python train.py --hidden_size=384 --normalize_top_k=false --balance_bias=false --lr_router=0.000867 --vocab_size=8177 --optimizer="muon_variant" --max_seq_len=2048 --max_steps=5248
Below are experts of layer 10 (counted from 0) of a mixture-of-experts language model. Rows are named router (the router's row for the expert), gate (a neuron's input weights, with its number), up (a neuron's input weights, with its number), down (a neuron's output weights, with its number) and show model dimensions 288-383. Each number is 500 + 25 x the weight over its row's rms, rounded and kept within 0 to 999. Numbers have three digits each.
After each expert's rows: "comes before" lists some tokens at least twice as common just after its tokens as in all text; "mostly gets" lists some tokens that are sent to it at least half of the time. This comes from a sample of Wikipedia text that the model never trained on. Tokens count by the router's weight.

# expert 4
router:519524507472510504491510498553470498515517496459524453488472519496518487515513489503477474570506490532509514491490492512504504474503473506475485514514495488516487451493468534511485543481545478511467470506464496525463507560526477455486438526486492452518480490494490476493509503488478472469
gate2:511519516537493463463479480507484510490487487541523500499503518479480507504462501495494491505535469498550507541482511504478467486531491543484467496486522470566515509505532472501466522518484513483503493521490476487524477535531465525476535495485517508471488486497553511514492503498495512518
up2:495497488502527519481479569485500503526500455491515522499495481486487528516542498520485541521446466534543482528501478517475511527503529490484515515550519486504465470501468527544488487466507517526510555524490492528477459472475528514460475485455474498514530537484500540474526479507516534525
down2:533528515533523518513470475508512489505490500475502478500493436490472472491501452503522485465500466491485491452444481465438491534462498482549521487466478484502461452528504523502496484445490517473493473502486467502510506493479476515504506524424492503496482509522508502485511475490515487478
gate3:528557495486490408491532521487510472584474528516490466489525476531460492514481523537497506543538500443502464466500532493526519493476518493485490535458525534502480513481538502512519473448455507510525509485520488514535480484516508502505507493488504513518496517500503460503483547479477471508
up3:515525512485501470504470512484475528523500533481487444524529483484460560482530525491498493460476521511514479531496488514508509476493519469539478543520492490493488515473466519501464496485473508484470483496498483519500495510508464493515496517491493516505494508572501493530534517494486474485
down3:492473500486522512512498502518529525509501483471498452547565486480514480500508508483483498507483524492536521485476475478489519498490580463461507511459507502506546522486506521524514516478518483485491504555508525460517530489479485487502510508483515525490536518494532478512519528545520462461
gate4:466453489526464480534523445514484496505487460491502504468513453515510463539486506485525427496473495461508482479468522538486483498497522491552473477521492487519512462471506444485491495457496484514529466495494458475491502496473515471477531485484494535475534482512516499461513502523523521478
up4:511477470470471499449507512479481487505509469526474432516535516504525529500486521527490490500531452520524515547500481488521515486521514508478487488497476483529551505493518512497483519514520516523472496489532535478510504490507480527479525516508486531500491533471503480478519529478501486469
down4:550494479512485511523483484489519478504466493496543500474539515494534533562476520481460493460514514549520474531474418520497487541514511540500489461495482491515503499470514517532501494507515507419487493505563455529486513497505483507472513500441470498507489504511508511460516464535514529509
comes before: ", ", "ing ", ". ", "er ", "ation ", "s"
mostly gets: "film", "play", "design", "life", "architec", "cross"

# expert 60
router:516500509519479529481503489509494485481498527520513488524481540493539512504486512489523478516515438517464469513496497441518497495466469522502508455507482483466484493492437491546503505488519467483488502538481520521494545503479502459490498475481510469539498457484491491500517470471470523468
gate2:480500479493523490492465492457538496506447472476526522466480527481481482488514488499491516474485456540512464504514506462508506546501490470489479511520516507480507533445460484457487447490508507503520527506486484513515536548518467518514511511490495538499489473496517496486535522466514473512
up2:500471473492520522432513476469516490497579479469494487472548555528505518516486543527506494468426463505483524488524483459482495520516462513490513476490480516530509517519474482479513486562522536473472521516549505494489466518521461477488505517500453493517539491519462563526487485492513452455
down2:512479515476534468538499501448436477503482461529493529495505493473496494503453478523476526437539538530478518484518459502494477546515485519488521510503478524485477472477484548501496513496451509519488480483496498498508508512517491495459543466484504444549505484479518531495509509546486475519
gate3:482499509509506470527483479490483498516490484498532503546529522514505469457523480486470516521470505490478470537495519503501504560513518517485504544510502501502517480490466512517488498511472530540481503507536499511509486549499500530485492523484452519482535503516510517509497540507472497474
up3:524509456485508499538515535453520512522531536512482539457521500497477468489512522479486501529503493543518494515538534501458500457464498502500491490441467524513473510488481465496527484510437509477483491503524516514477507494455456500499479537482523471513449488497513541483464527470523503537
down3:479468522498497497486495511497537464527515502510484496505467515463535467527457502547499496484482456513511495519513471535451493527489470508489483508512478484492442501473512521461523517509517508534479455498502502531515529541518483504484488484509536500510506484528527513511477440537521527493
gate4:481467504498514509530494508488492501492504527521510536508532478497484510513486516479506488484463481552526483511499504532486525495513511490500513495490475491506485489497498542510523508505509509465514554445472495498441491457506473507547534483557482468536489456461452453478531487532490528558
up4:531477506498534477488465506545471507518469515514456520457460519489497484516511499485491500540532463498536457475517501436492475510513495491535521466505499486518494537469494466465517505488518497491478475483558472559539497526520502502524446450465521529481552481470520516490520525505510526478
down4:469484514515479506510540477532479469502484459505462493491487543513462476490495480542511525489529494492538553529545505516459491486529503470520503491517491435515502486512472500515495483519475459531495503514511504525492512510573480474460501527485479505461515523565527537523506490528523536493
comes before: "| ", "|", "(", "/ ", "million ", "km"
mostly gets: "15 ", "11 ", "12 ", "000 ", "20 ", "10 "

# expert 39
router:513511486542516496487520468500492481518482533476523488497496520491495462521508518554486487508505466465485494480501480506503521475493515512490512497497454511505490512523509503494438518498514507461509489532508504491473525493519499512554461490477486480522504454478466464478514442504484501459
gate0:535507482470496444544475529497477529523479518536472465502514505512446451456501531496524496547535513504496484522521484546510479525486520497464472487470497503510501479483460520475503546479527517494500474516477503500533509495489497494472501533528493474530450514511501482486544500499520493543
up0:513484493502478483496519480542476522513487443519509560529527508498490526493497507511492507500510463498483487510492519502496479493527463543471499492523507499569493507473509560466492519489519509494521573458495532504529478540475487472472564472533483487469483517502518528485484534513498483502
down0:526514514495495486547519514468488540456494485499491513544490505514443516494486510542493484455496470536531507496484516521476508452506488450490518486510516513560499534504504511500490500507507473536502526541534513484478488526541513516526516544513494521510461511499478480531468564439488497517
gate1:521512447482514473471506534497534504499455518502484529499506454578544493472467557507508512482467503500495502498501521484508546537507486499496494469493494573498489496457524499453496513497562487491538493496494475507496511483507478509473509464493480507492496488517492463509447545497504496510
up1:458489447485483511456490486531500499454488547469512466492513521559472516508500502488483516511500476474491497490487471500504514486530493510531504465491517463485536454493463517487475463528513502489527479485500484457479525528498467492500448468488513475519504495539514518487514478456491540543
down1:467520502492549484485490489479524502534497452456494460477485509504500576519515461506510472536524507530503487486476482511544524476490554515542497478513531528504440487490456524469541486509456489537488507518496493464497520509472498521500472471524511511517460460517516495482501519514517533507
gate2:482500500481461475479424461492544501514509489573460479488529479505487440482534493500486489549482509485511480475497520509462496500475504538494512486511512519512443509496526484529502503473485468463528467443468520479449519458512524456488501508503490507482471522463490542481507511525530504448
up2:491480456472456472484507505490484510472493472489515510486513491477510511495548521492478531515461482532506509457476489498503506531517490487492509506515505466510485511479503539507515527478550481501511523487507469527490474518490515523503527449481499500474508538496508497510519506511508469495
down2:448492562479488503488504508496508495507469504502554499471495531523483496514543534488513496517487477473533470446456456468506522525491497503506518485533489499509504500492490501499509505557472470511502445508479497508515517517514536461479508471491484496492469516499502508482507464489470441501
comes before: "the ", "a ", "The ", "his ", " ", "Born"
mostly gets: "According ", "Succeeded ", "Preceded ", "Following ", "As ", "Born"

# expert 56
router:566528492504521525490500469549497495505503518510550485512434479529499508510538507491503449516496465557495480484472483511500493483491495504516520516503466494483479509518473479567478520501522456455483493523501484504486528504527480492531497485494515472504498471509490474494504472473491499505
gate2:497492506488533438489507492527489459500476531472465528497504513482513534484445517474537497539537468485501513480507462490470492493497498524477468519491520453499460511463493484491464488483477506502529526545525502525527479490504509501522508540463514515515514527469496508524487497513485513523
up2:492521502487487509500513517509514484480515545553498515492489525461498517536458485520507532483489519465518472489500483494496514511508481538501477487489507513559500500515500483514517533492441516486449477537568506475496480527504470506454468523556523522468502451519513545517506523537479479480
down2:511471545549534529504457484530475533508478503528516515485506480466529515477495488501512517497501531472546531490480472502515537534492543508539470488507542492524477510526510463523464493505501474475491476444511493529508527471469465485485476536519515518536475504494547488519518490505489507501
gate3:527487479496475498480435485493485545515510486480475451498519501528487484514495451495490518507478490507480525494507489495505502528498524509500513521498444478534503515493544483480490484492478477454507452526521506485494500453530505470475508521507509529504464470450501502509507514501470502455
up3:468487521517492490524483505481501512510480502500502437455542505497537487505490498551511485511541477462480503520519488505509481507461530475493463455512482532465510469523490482523493493477485560513464458500527468480499496484516496474487559527507478509532492445521519501509502468511508525525
down3:451553494477516467497520511500534505529536460521511493445488463484496536538496501478511533530467504510501511514511506482504446506434500549491513498516490506496458479445490504535495533461497496467443503535481489536492494522488507452501477514520513498529479479495514494484515492517480466481
gate4:503487469473531452516522530492506463517524517513483536507521489510522516488444531536515477513519529509426500500472484474491496489499511478444467493493509495495464512498520527500498457491463508492498515493530542492505510518516520558511476476473569472492515520510497528496530480505520502513
up4:486527511521475469532479526501492508468514503498526498503469501478456496480500508537500488527549475516508475510501484478482534524507473498503477528448524509516523541463472492484452492491482518509498484473525501541493513491501531514486510489487559462488523504540526508468504488506521551529
down4:475482532475504487490520541524480474519457537505488458531553516510492506543498519548460517452499485566548520460490507550544497513520472457545473497502518481551531514503499512505475535496516497522489517538529495495509490513483476535542538512499511492527524489520509537537523483531484501541
comes before: "of ", "and ", "(", "in ", "for ", "="
mostly gets: "ological ", "research ", "social ", "music ", "education ", "ational "

# expert 62
router:531535474498520531496487478545454497512523490500520514490501501500500503475522547517461494533487473505507501521493465472460521492504493527501491483492454462550494482497445478506501486498500484486505468546501547523453527497502467496520486527433506480522454480473475520442495510489522529453
gate2:505513492518536476525486538457506511540522499493486550492488546528521478472475513540436497490493491527522534536500466499515510513528457495521481503466461499478518502476504499465504477463491502524535517525520493491502487549531481463533513517439524529459495453486482451504504473522493501508
up2:470506475494510498523547514483550496481509524495474456478507526523498520499479495513529516450517479510504470508513501475555534520478503537471497493545537500532505518481542499484440486488512484478518501516464516502512494481504506551471494505475512487504505572478458493513484508558572507491
down2:459488475479537505498476495473494514484463496511476495505448477478497497483480513490522504484544468487472528484497455468507454504523515479455525522494496513508475509518493479492519477485505515549516430490527564526456502499516465520523509512447518477480461521490537460507478493481520524516
gate3:538541458453522473521469518472487515517491496502510523477478502519524474479513515506541524455455504535511540524469484491496480480502509548534484507446473497580514496480472477508463525500505472470513500525430478500503506519533460505519485523507534447488528508443478495441481504515510530527
up3:546511496477489496478494539488453520521559543495510512510477464471531536522499516524502477520493515523564529503462494517481551495488480556479455519476479516516509501465520511449514531477472504488486538542509520514535536517491506518518488470497530486509529506482504536537469466537545532509
down3:491484482513531501522460488491513523506465512514497483481477534493472463493481468492473499529515537487511522525552494463500480489507527521534481537507529496493513475514506514486535493510490464511510489516497534479506463535529494513519495482500500506503509490552528534549488504548523516521
gate4:543536507473490487508492498444544534468507478522466497481528476525481512427526501514507472517456522477533500495516515481502493474508497511497482494493528493516487495493467515476458483461498506472539469512495504528507543519484479516458503519502511490496482527451484514497456558486507513494
up4:464491497493572464516478465459501501515512527496575509499491523464475520442498523496510499513496491463502531480541507529530508517505501488509507499499453483506525500485537487501488505519509565487517483499484489530504538502520534528492515466540515480520508500536462479469526497505475518501
down4:505512484482456454488460494487465473541496458461488504460492535527498491510527518448521534516485480510514496478503482481502504493507561515506517487477478465473520484499491535494489536539506495480508428506470497550464497545566550501488466479537502491537537471506491572515513516482466541460
comes before: "| ", ",", ".", "|", ":", "–"
mostly gets: "Votes ", "Genre", "|---|---|", "Title ", "Candidate ", "Episode"

# expert 22
router:500504479506527545514485499530499458487504514489512513499482485487499494492540545493497511491503495487482470466493496473479512483485540528495527477518472477513498458497489491508450507532508485439479505546477514522465530519516505469526481488478499441516488467517499482438509498494487476469
gate2:529502443478467461491528519453474488467531506474491484514463472572500493492482506492487492454526496477500470487513496496511476523444500478508505539511516467463519495522511509495480469496468497504431502522494551461455513462524483453469463512564508459524510528479531530518521543477480497471
up2:472540527532528486529477496501490538503505513494509481475527502524506488501559537547512501481468466493473522526511526520491482492519470488540539494472479505532484501467540497470517496451515492498553520481499503492462465526488522516488455480491514490490480484515549534453453436554537512474
down2:494486548462481538495510495468475521507487511503504464505509484543493455472525466502475475493511466461525520507523487493516471503546514529520526488490517461472515499487516520515471494524510527530477528500527459502467476549528525509474540469480498510520444445467436533479478485512545517520
gate3:472515502496509473490454480475515485476510474479505461450537477493469556466506516526512471473529464508502516449507526511487513518500558466493515485523500485544472531474473473479495482504486469521530495468487494502463482506498519491509492475467467459502488484478511511496497502480497525529
up3:465524483518493485539486486484505528506493522463498417509538519491505485520489489520530525505490481479511502487521513526549514493522508504525457501485529484512469538522505503469447490450509522539525498518463506503503509460514493517479536486481471552523490491521498465500501500473526512517
down3:510477492522499504512489507537500511508501526519456483478504521506465503478493540480464473521508526456496514524521479502513534516490537486507479505553478485510499512493545485486509498507517468454477504510503495489481513525507530518534479460506467504515549528480481457514526511480475509483
gate4:480455513549463515477476503503481496519468498530501500503498502501512491489540505503510480500537515476510458464513489482554512498521540562516559517478489460534535495504521520501501500524496533479508505495512483491514496513498475520471486489497519523499492510504559524488455500498541473469
up4:470520497486500505518457527480503475495479449528463509539529519470502478505480464503476497465488493478527539491537478479490464500496527473493465486450537525473502499475450467472491511537453494466451504566530523476491480486537480524517492516527539497461509448539478484491498547506480470535
down4:477498472494498521505454512508547481512469507502498514486494523482502464512491499478539469488529492503523516511485477511514507494486516553508513470464518493482556507512525474533497499492489492505525510490525488481511500493514518495563535506478496430547458505479513481482527517489494506521
comes before: "| ", "- ", "The ", "\n", " ", "\n\n"
mostly gets: "===", "\n", "==", "=== ", "== ", "===="

# expert 57
router:517518475511475582501480487539489483488483545496525493471488521535543459521515532480484525523481462500491504508489484494500498478486501510487519514494515469561498501505498547482481551471511464513501497498496553505490487490499475513513444495512483458506494494482503488473510473495446504457
gate2:499508513478495497517452493519483510483501534486499477499518529492480494513469488492479504501493499523506523523522511526485531531560511499489520487472495508534493503499483507523499514510462514523501502475517497549506518515514496536504473499514528540500522463494545506532468488487511511485
up2:440483495481528563533461475525500519465522418502489527505497497482529458517529468543465502499525523462491532475489507482450498501481486496519519465516479458513453493444486510461502514523504494507464544515523538526577510524493488485495513506475547491486487520509472438487461509516534503525
down2:504514516473478510519442475472480478512477458509551507497510473467470520466491499526497533502461445529488485487445496526499529478475512552525479478514497526473468500491499516482498537555479485522455530475497550494482490537502507516470501509509483501492492510518519516495482508529475513497
gate3:515468477470491478534508514471459486519516478492502531523509522483500544493542520514536475473510526453467514454537491481482492540518498456537499508487500507510471499517469520496504537463497503531491499487507490504522504496477521474499511503540526517505469544525530488452530488554495504561
up3:498465512519513548499458472488504534519506495467506456508494514466500539535480526480507546526486478534466491509490509532462494489486517493484499452516512499511528521488479476514527463510476510460491491502503519524505452528484442505541485530552531510553508475517534508528468507496476531495
down3:511508484517498493516487475488487495514495478514523503468529523515533524519506519465489474474494501507483475480506522480495505500498476416504507458461512485496503551512466479503495506531516496500528453511519464503442480502488515501448541510542480523543492539524469474481476494504541542498
gate4:523486510476486512504516518469483487549513478530497475519527495519548500476463445533505467483487520512510488531484513494530464477500507468508497508487485478498501516482528487491509501504469503482518519491530516482516484451485544482512476489505499509506487465452521509491510535454548509489
up4:528528462488531491494503469512472490469484477514467511548470500512494532504471487512501513514511499549540490477478542508468479535493485489464525525486514502511481457542485539498564491465473488448527466491507494544525528499444495461482502503536519497523493469507505507531509502537497529519
down4:504466451513497469494544463520485468521505513533491473493486536501487504501490489512464525496507492557514561521508495509497468516526510485488497507501519529492527492490502510494517460511471497480512516474488464475506491526462442453514504509509544483505423483548478568539531496503551519496
comes before: ", ", ". ", "s ", "'", ": ", "s"
mostly gets: "season", "album", "year", "film", "years", "album "

# expert 51
router:528527517495496523493531482528467465523515486447508484519462512525516482514528506498500488533506460541503483513500478510530460478450471516475530525546475449537486450516481503524445532454500454490482486518467480544506516532510490477521478509478504477510510446493499484497497498498494493506
gate2:488539522467481513521453506463521523515519505492453521505504482503492490487503525526448518476558548490469557515469474459508527477466516485463478498502517498483528474478511500471443476496491422456546495488477492507519496511522507528492486486474475579574480512472504523471490569550492511475
up2:475522471489463494552518551450510543460531494488497477513505485491508512485524524483457524490493534512545482530507507505522508515472487502487496547474479495514485456509528507484466500456501516525505460502467486526536497513510508510501493505485501492511520475518479551529477592515515539537
down2:503511519491479515519507492469457552549547490519506470543501471508548495524471520518522517485510536514524492503463529548522504481489491494510477483477475504468542457489534492505448479489532457518490483556491471531460531508509526490487518466511486484524525494477541541491522474455494470501
gate3:460492467529466510528507551431474538510515502508473495519534518510537453503517485503504477507500469475487534455531540483488539539503492488499516493482493481500549522502498490497530479504495499486558534524532494444460498484479546517495480487488513491499508502502463541503503524510519498517
up3:488435514506484512496498476488454473515480481500523500536521533507507543536527519505499455485508474523479469480492512474486494477522526517482506491531479506503510471513483500511511489463501506526487523533516506516497496505525478530530470511512512508482522488496492525509517465494534477495
down3:489465527533520497523520512505542496485521509513503508469511523483484508461520484480527508513496489566517522483504497525496477489478524490474523520466511514490474522514523526472510522491481460519470502473516468510519516489485497516487501484514450495470499481531509541440503443531499510503
gate4:497504489489504496526499514487540495527497466505399516529532479493509492477490489479458496500491512469450478527495458508517505516487491477542499511505514528508492520465499498507537512518470475503507490465490572444469491520480534541496518512463495490516508481498462506516460511488511487433
up4:486559479481507465469533523520533457462474487485482520480554481492464491464493475466519483474475512464474535505478536551506485513499484501490511468499482504444477555486486480490484514491470478466511501490514590465440523529473538546507457490509521519504520517526510493516493486528477505431
down4:479506460490513514514477514528520504471518491467515498471514477506498535483476513490520497503481529497473490521481510551543479490488497493482498480498458531497493502460504517484465503497484475471435482511496487503485504482451506507484498494492467473497532517496501525501490481497465486533
comes before: "of ", "in ", "and ", "for ", "(", "at "
mostly gets: "football ", "Award ", "School ", "research ", "education ", "rights "

# expert 61
router:535503508547509523490505452491517475514478540510515488511497514518506470506501526499504495526481475502490497451474462473483507509465507500517510505481461478467492507523470510489497475492510479500494488580505502511478527502493483498535467486465513468547477456501509485479524453459465482469
gate0:490476493487520513488492499507509463517502534474489505496545484518500501463476510513515514519483494586549526526497528515520465469506545502511481485466460522515510468474462500527502468494473544483495498539463516532487435519481501504510493502495520512474545507499498536430541546484524483520
up0:508523526476470483521499543456479487480504472466478490496477495488546517513518495544512520464465451488495521474495476502520491499482481505467494519547503463528509516465495494482472480499525530456478506506488466498498461481550490503492495508504509486497518479484490486463516486494468486516
down0:523515518524473482493489514546476530516462481510477484475489496528492502467512480528494528513486484522519490503473523569500469503490490488499483467492484461478496516480476509472481498486548519517514483468495505544480524509459550509485515488500499493498538475512482514499539499499517507542
gate1:472524488475487488486549509494466487518473503521494465456557507477478493483483484486501507486524541492518515503536521548513484517458489530488504482477553493504516506499475537477506563515482444520544539490510518513513523460528519546485505474554466529526515533503473485552524488524542480469
up1:534467453493505497488530479497502469443511492546481517476496492498494507522509475485499526504523474434528466449491506522546514472496480521478533467504514428484504474482516469495472472488483541492548467505505497519545508485484524501480511513468480529519458525513527519480537518493489484491
down1:455489458477478498469517486487510525484487491508516493459466537504505473473489512523457476498480487503482496514478523479522480570499460476482535463517458503442475519485469509502459502491506476513510473475508476523491498513518476453460569513503512466505481490497505518491491502501543556535
gate2:518489502485452481501507503480473530483501500523526479497468483538478518488477501477452506460483518520491522498483497520532478541459472499547507496450514519501485497477493491473481556496520548456480522509542481500551519547494501515515529505488493489483525533503514523510470439498535504519
up2:513477481510536503523481487471460500480467488531520489490551498491502503509486511508516481537530508532506523519494538501490488481492511488480475456506483486521514537516487541525526490469499537484508478528473504509493490477518506519507470478551460539500490499497567503474505448549507480471
down2:488511515521518516487508519504460504518471537521541531524503458470490496511523508473489470510540442519511482516481565529464534493534512450507543506475511531501495443490533545533532514489509511481501538540553500488551518524509511507492459512530467522505484521474516471514486505461484498475
comes before: "the ", "201", "200", "202", "199", "198"
mostly gets: "during ", "== ", "During ", "In ", "=", "("

# expert 11
router:515516498549501501472475480540478492516514507503553489506494526473507509525527524525513488560489470507495486495480478453521522478501511510499499471496462504514465500483466508518500497466502449478491462506476551511465523495513507420474468517479473477517499465496488480502530479483497512452
gate2:487534487517492490484520463514488526497474502463489549470497502522528494540491500506530516486501495534465533491503510499491460489485488487513528466469485498528468474522528467501498493504491482502484466512532518499491474496508552520512507493477514526432498438500513509543505474531461543492
up2:513487509484482513523504514533507525456552506543534483465494513519499482499504474516492512540532524466514538512494503495480486496483489450535457502468499528541507490506511529475507515532474520460530518500526492527462522489580474495478463495514501459500486490528488495466485514479505483508
down2:534542490487501490487528509519504497516490450470525465509493489502495516507507492505480496480553520481495487503510514484490505532499514543513517486448518525508474504520487476536501511475500505503492487544508523499493493480481533459495492499492536498485513515460515482491494507482472478476
gate3:488456496501529512489472481494511524497482493493489460489510475500509425472498462525463525525478507507510517535521509492512495517558503436506477521500509586493521553472529490502491483526492527497548491471503474491488491498510513455517519497508511514491508516504523510519539497497495475471
up3:510500509477435540554490491482483518482466487542543489478487467469491510461501479475464518466497489514523474498507484512444518515503518474541476534477492545473484507521502494518490453492471510509482494524496521530474504509495516485525517489492448497480459535485515549473524497522535491486
down3:492509542514483523512448494507493527524493473472460497473521458481530506504488531473522506488523548540480544488528489508517511504475500481501529530521499488527491536512502504497513481455482472507516531539526534473492496486520537443468421472463482529476508492538501515532535467479517517537
gate4:518509499520509499510498510453493495481506504502485575520483462504548467482518479505496474484518506524467511513563487473465499499532492496495506466533490537506514499523538474534454512480517471492507462496524498494476487488428515546515486521451516504511554504438506526525489475503495498527
up4:555558497486512475530511519526482489552527494481471512518466471512505475475486498496480513542488529510517509494469497530508519494529512491561482499467511511515479506531508474456506494480483477465458474529523519449505486518504519475528481532487514509491515529466485508492522485516503515445
down4:501489527442485438554539485550469477518452472505499515480513525502515528506459487487502509490500464498532461568487488531504493516515529504512489542491511474539513510474511491525491458494530465512470538501540504491513529485485520511486482555486499474516481473493517540475476492488452483466
comes before: "| ", ",", "th ", "|", "years ", "-"
mostly gets: "first ", "two ", "second ", "three ", "many ", "several "

# expert 36
router:509508505501512512468501483507464452532489523487547505545498541467520523499505499521462492536475493453472491485482496499435467481496505503501519470481472464466450490531488507515510493508495514497493494520482523494445524501470497435495484523455493471524476483477498495492521506443468510512
gate2:514459493454502466498533491473516502481515490510536496475445424480483540501465513476476502483551521429468458490532499479462478465497494471529527517524505527480496517499540511482510543486505503507519469507529514482489476499504513508472488518529481463508467508519481472503513526501492465494
up2:494506505511526490486453496482492531546483527483477522488506542497493478547514477521544543535480488501507494533516517466504519475521522510486489481499496480461544488546470498456456537533512499468503507456478524535528550525528511486513459496473474467525500549494476498525483484499476488492
down2:495513488482505446489511451483549471482467498503517516529510521508518491570493488478499537451512515456474502505494476483468531479529508485468515474509510504478460486530466478527494540519449524488523499499476492539508487527518521551520523474499482482495469525469449499545445532521517496514
gate3:496513514463498460508518503475473484476467468526488499537521505469517480464502481486505495525498467509517469505527466520551487485495462508491492456482459420496505479509560520511478479516483496492516489440497528495503542506580494545457492484529467487536511533489515498498514493485474508493
up3:538486517513494516521486567508508529474489465495503488529446506502557497481505460493470532513469524510491477582485524499490443477485509541478490528473499517521547505520521488517507524515503482487452527466458469506501515514494525477505473443462525449451522487494508521489469494486497501514
down3:526515523500500487538500543466562537522494456487530467507502510516502568462488539487496487550506511545491467488511503510512474514508479493521478489529504477517531479498498505478523457484476501520480482515496453484532457503480476486522476515489495484516480493498519527508486452478505505524
gate4:522486472509514471510502537512488429479470456518453483526497520464468476482498504494509534502534517531481512468444526506489539539497471484493476486454516538451497505480458480489519506507497477496462515524514517487488481488528494521514513509513519493540527481510526502495456498515516466491
up4:542530537494477540507503483519489529497514509495510483509533494500480508513486461452534526509467509533504496534499530491520457474498503537479520545533495562490505477529499501504487515521512517478493478489509510456517498507489535546534512529515474513484474494525442503472506526476510522505
down4:523503515519500508510516501554427510489532502504489491475522455476511548502461543473511514466532513511496485480523527498499470512497503490545495489490441492517497517476473524516431500531516508493493516530532477510489527484507541493504506464494487504512516483513479502493479482467507517508
comes before: ".", "–", ") ", "; ", "\n", "\n\n"
mostly gets: "55", "41", "54", "33", "72", "44"

# expert 63
router:522503513495538522496504507553479501519498502503549474497468516513529499538538499501503469541508469523460466484470463487531493485469510511499528498501469505522466455532468507557501526498524476445491490527499492527481526534519465496547494529507492443525499460508491485498506478502484485501
gate2:479476486517488509471510519489480532524487483489473527564527513517473518513474512505485524481536490552477503453508492559489493530523522549498483510484439478530492472506462531562508510488496527528500516494448482533525495543506484508514458481509530492526517484487553553508474500486557523505
up2:529500499517480485491546517508471519491469496502517458493505477446502511475543502473512431541493505495475501441513491540477500532529506436476569509509480489485541539471524490491542495505524538530520515473486524521532508468490518527508486481477485550475469498514551517539474482476516456462
down2:516494505536514431510546459535514450497475512523457561489510514502506588512487474462516511533517516557488489496492499457542464537476551488493514512500514465538506558466479511475465490476514481492493527467502466490502494517471506496492508511507514498512493510537524513467531537501522514496
gate3:513486513451546453517515500481500480514533520492482527511466507531526476488513474490532435491475510534508514502457508502550511501512474497452463507512512483508495519455534499502499489485500474525500524496482488447507516498488498502510501531493505511475527505469485496516443482471513456452
up3:497544531512480489542543481485503494460436498487520516486502480486493471493527489483494491504517537490525517482510517462525460524518530505509493536512505486526509522463527521477544517484513528483521514461486486524515525500513484524451501491537484478471471503512568488476503514528533457528
down3:501515517460505501489541511524520521498488518483523496513530504523488543535456526513498519477517473496539446456494507492472501489509493552513502493466481494501499568524498461521474507529486507488506500516471532495477461522525537525493498504475506527465512530517500498505491504529512516471
gate4:476513537526458512512495493562476503490482508485514518482492478474528532489459473535482453451501484501481482472498512512524518510482511470464495460523461513500540452512500490485468528476464466506506469504519507491523441488523543520511493497506483488503506503528470490482520457512503507493
up4:507498528423522502508501488531495546522474473491443494495482456509495494504529514500537533530446509520482494491489508492475482541528551507509516510507543511475488485481531501520510525471492523510491463491475482478501483526474523453508482470456525520516490492519500491497468513472496503483
down4:505480502451534544501504483523518481511466462535494493456493513510474468491532500490513529515496451531526471455465499518508502508502471494491508553505458476467456503447517501469530504502512515484454507505485531557507465481474455470463555471454492494500503510514480525539458498512541520545
comes before: "of ", "and ", "in ", "to ", "for ", "was "
mostly gets: "ment ", "design ", "construction ", "development ", "ability ", "ational "

# expert 28
router:494493491515547506472530472501486508515440503498530516479483501499518502510508553528494491493498481493471493498507506486455491492502489532497509497485458473512461475515505498526468503509508487468468449542511543510476480504513494518520463498452499440517481472475481452466499469494519530500
gate0:553468485501475429497526537530458474536466489473440482497480487494489455498467496482508488458477516471490522499491504452515509479480454510511494467469527495537507486461504519497504526473536476434510488478458528491521478507513529514475541499478487515524463515507466488455458508500520489532
up0:489494461489521544510460505520539498514558497502509526506495434499546515511549511488525491524488529497498507516499475493484534528494479493523483488501517539517475473516479496503518569489529536488482458521504517488519503487522497517474458498578507476484463486512546540489539520507483506500
down0:462466548463474547510475502503504496486547528503526544541464514509489572473483465502507534516490494481501513474478504514453513460501520537429490535530506522536434517474469473535498492479498568522508466484504494539501495483492502472488486482505546517515499535493509488459495488503495483512
gate1:498495466475519498551492468461535486486489475482473508521531457532502488507502450515510490501478548488512505532456500478472505518487520448504466493486503527504477528524484519534506478492479464465514507508506477517490482506491509491534454467473513473494526495532431499501492498497549479479
up1:486500507540485518504477474505501526490476492488483499480534510471503484510527494520459534498512534495513471505515499507454471433526484500495476502481451500453487511508496471470494484529496527465494524482517499544479563502479487499514485458499496471542500478536476489488505473501522521483
down1:503515540499541467494500496524459488510515461459475540524446507470523473505502479540474531515461519522510496522509528523501502478504460476489467505504506454525495517485430495475509495460474520505478512464492506479494501494462509521510507515503462522506497496514519461497501535524526518460
gate2:453514469476511514512477494496473482514516530514481516512519504495489465497511493496475509544524519543498527550499543500475526520482502500478481489522527464498516513456505532447532525468482530445544455502502509486452474525537503491512519485465543518523493494510501501496515525547535515551
up2:472486462510488504505509497499493531495535524483461500462468475509504504495501521493525487475491468510488491478518493447517490508465486545454523522496482468487525507485470450538497493547497492486533492545503521514484484483508470510442475473492474501483533515531508479511493478549500490488
down2:550512482516487503456526472479497517521550534511502492496488465485503494504521507482486511476529505507497506465495525481494498504473521533510531518529483484526492497471508475539515472522439495513533520541530531476540479531557524521483470464467501469483523503509502482475478475459464483477
comes before: ": ", "| ", "==", "The ", "\n", "==="
mostly gets: "\n\n", "See ", "also", "Genus", "=", "|---|---|---|---|---|---|"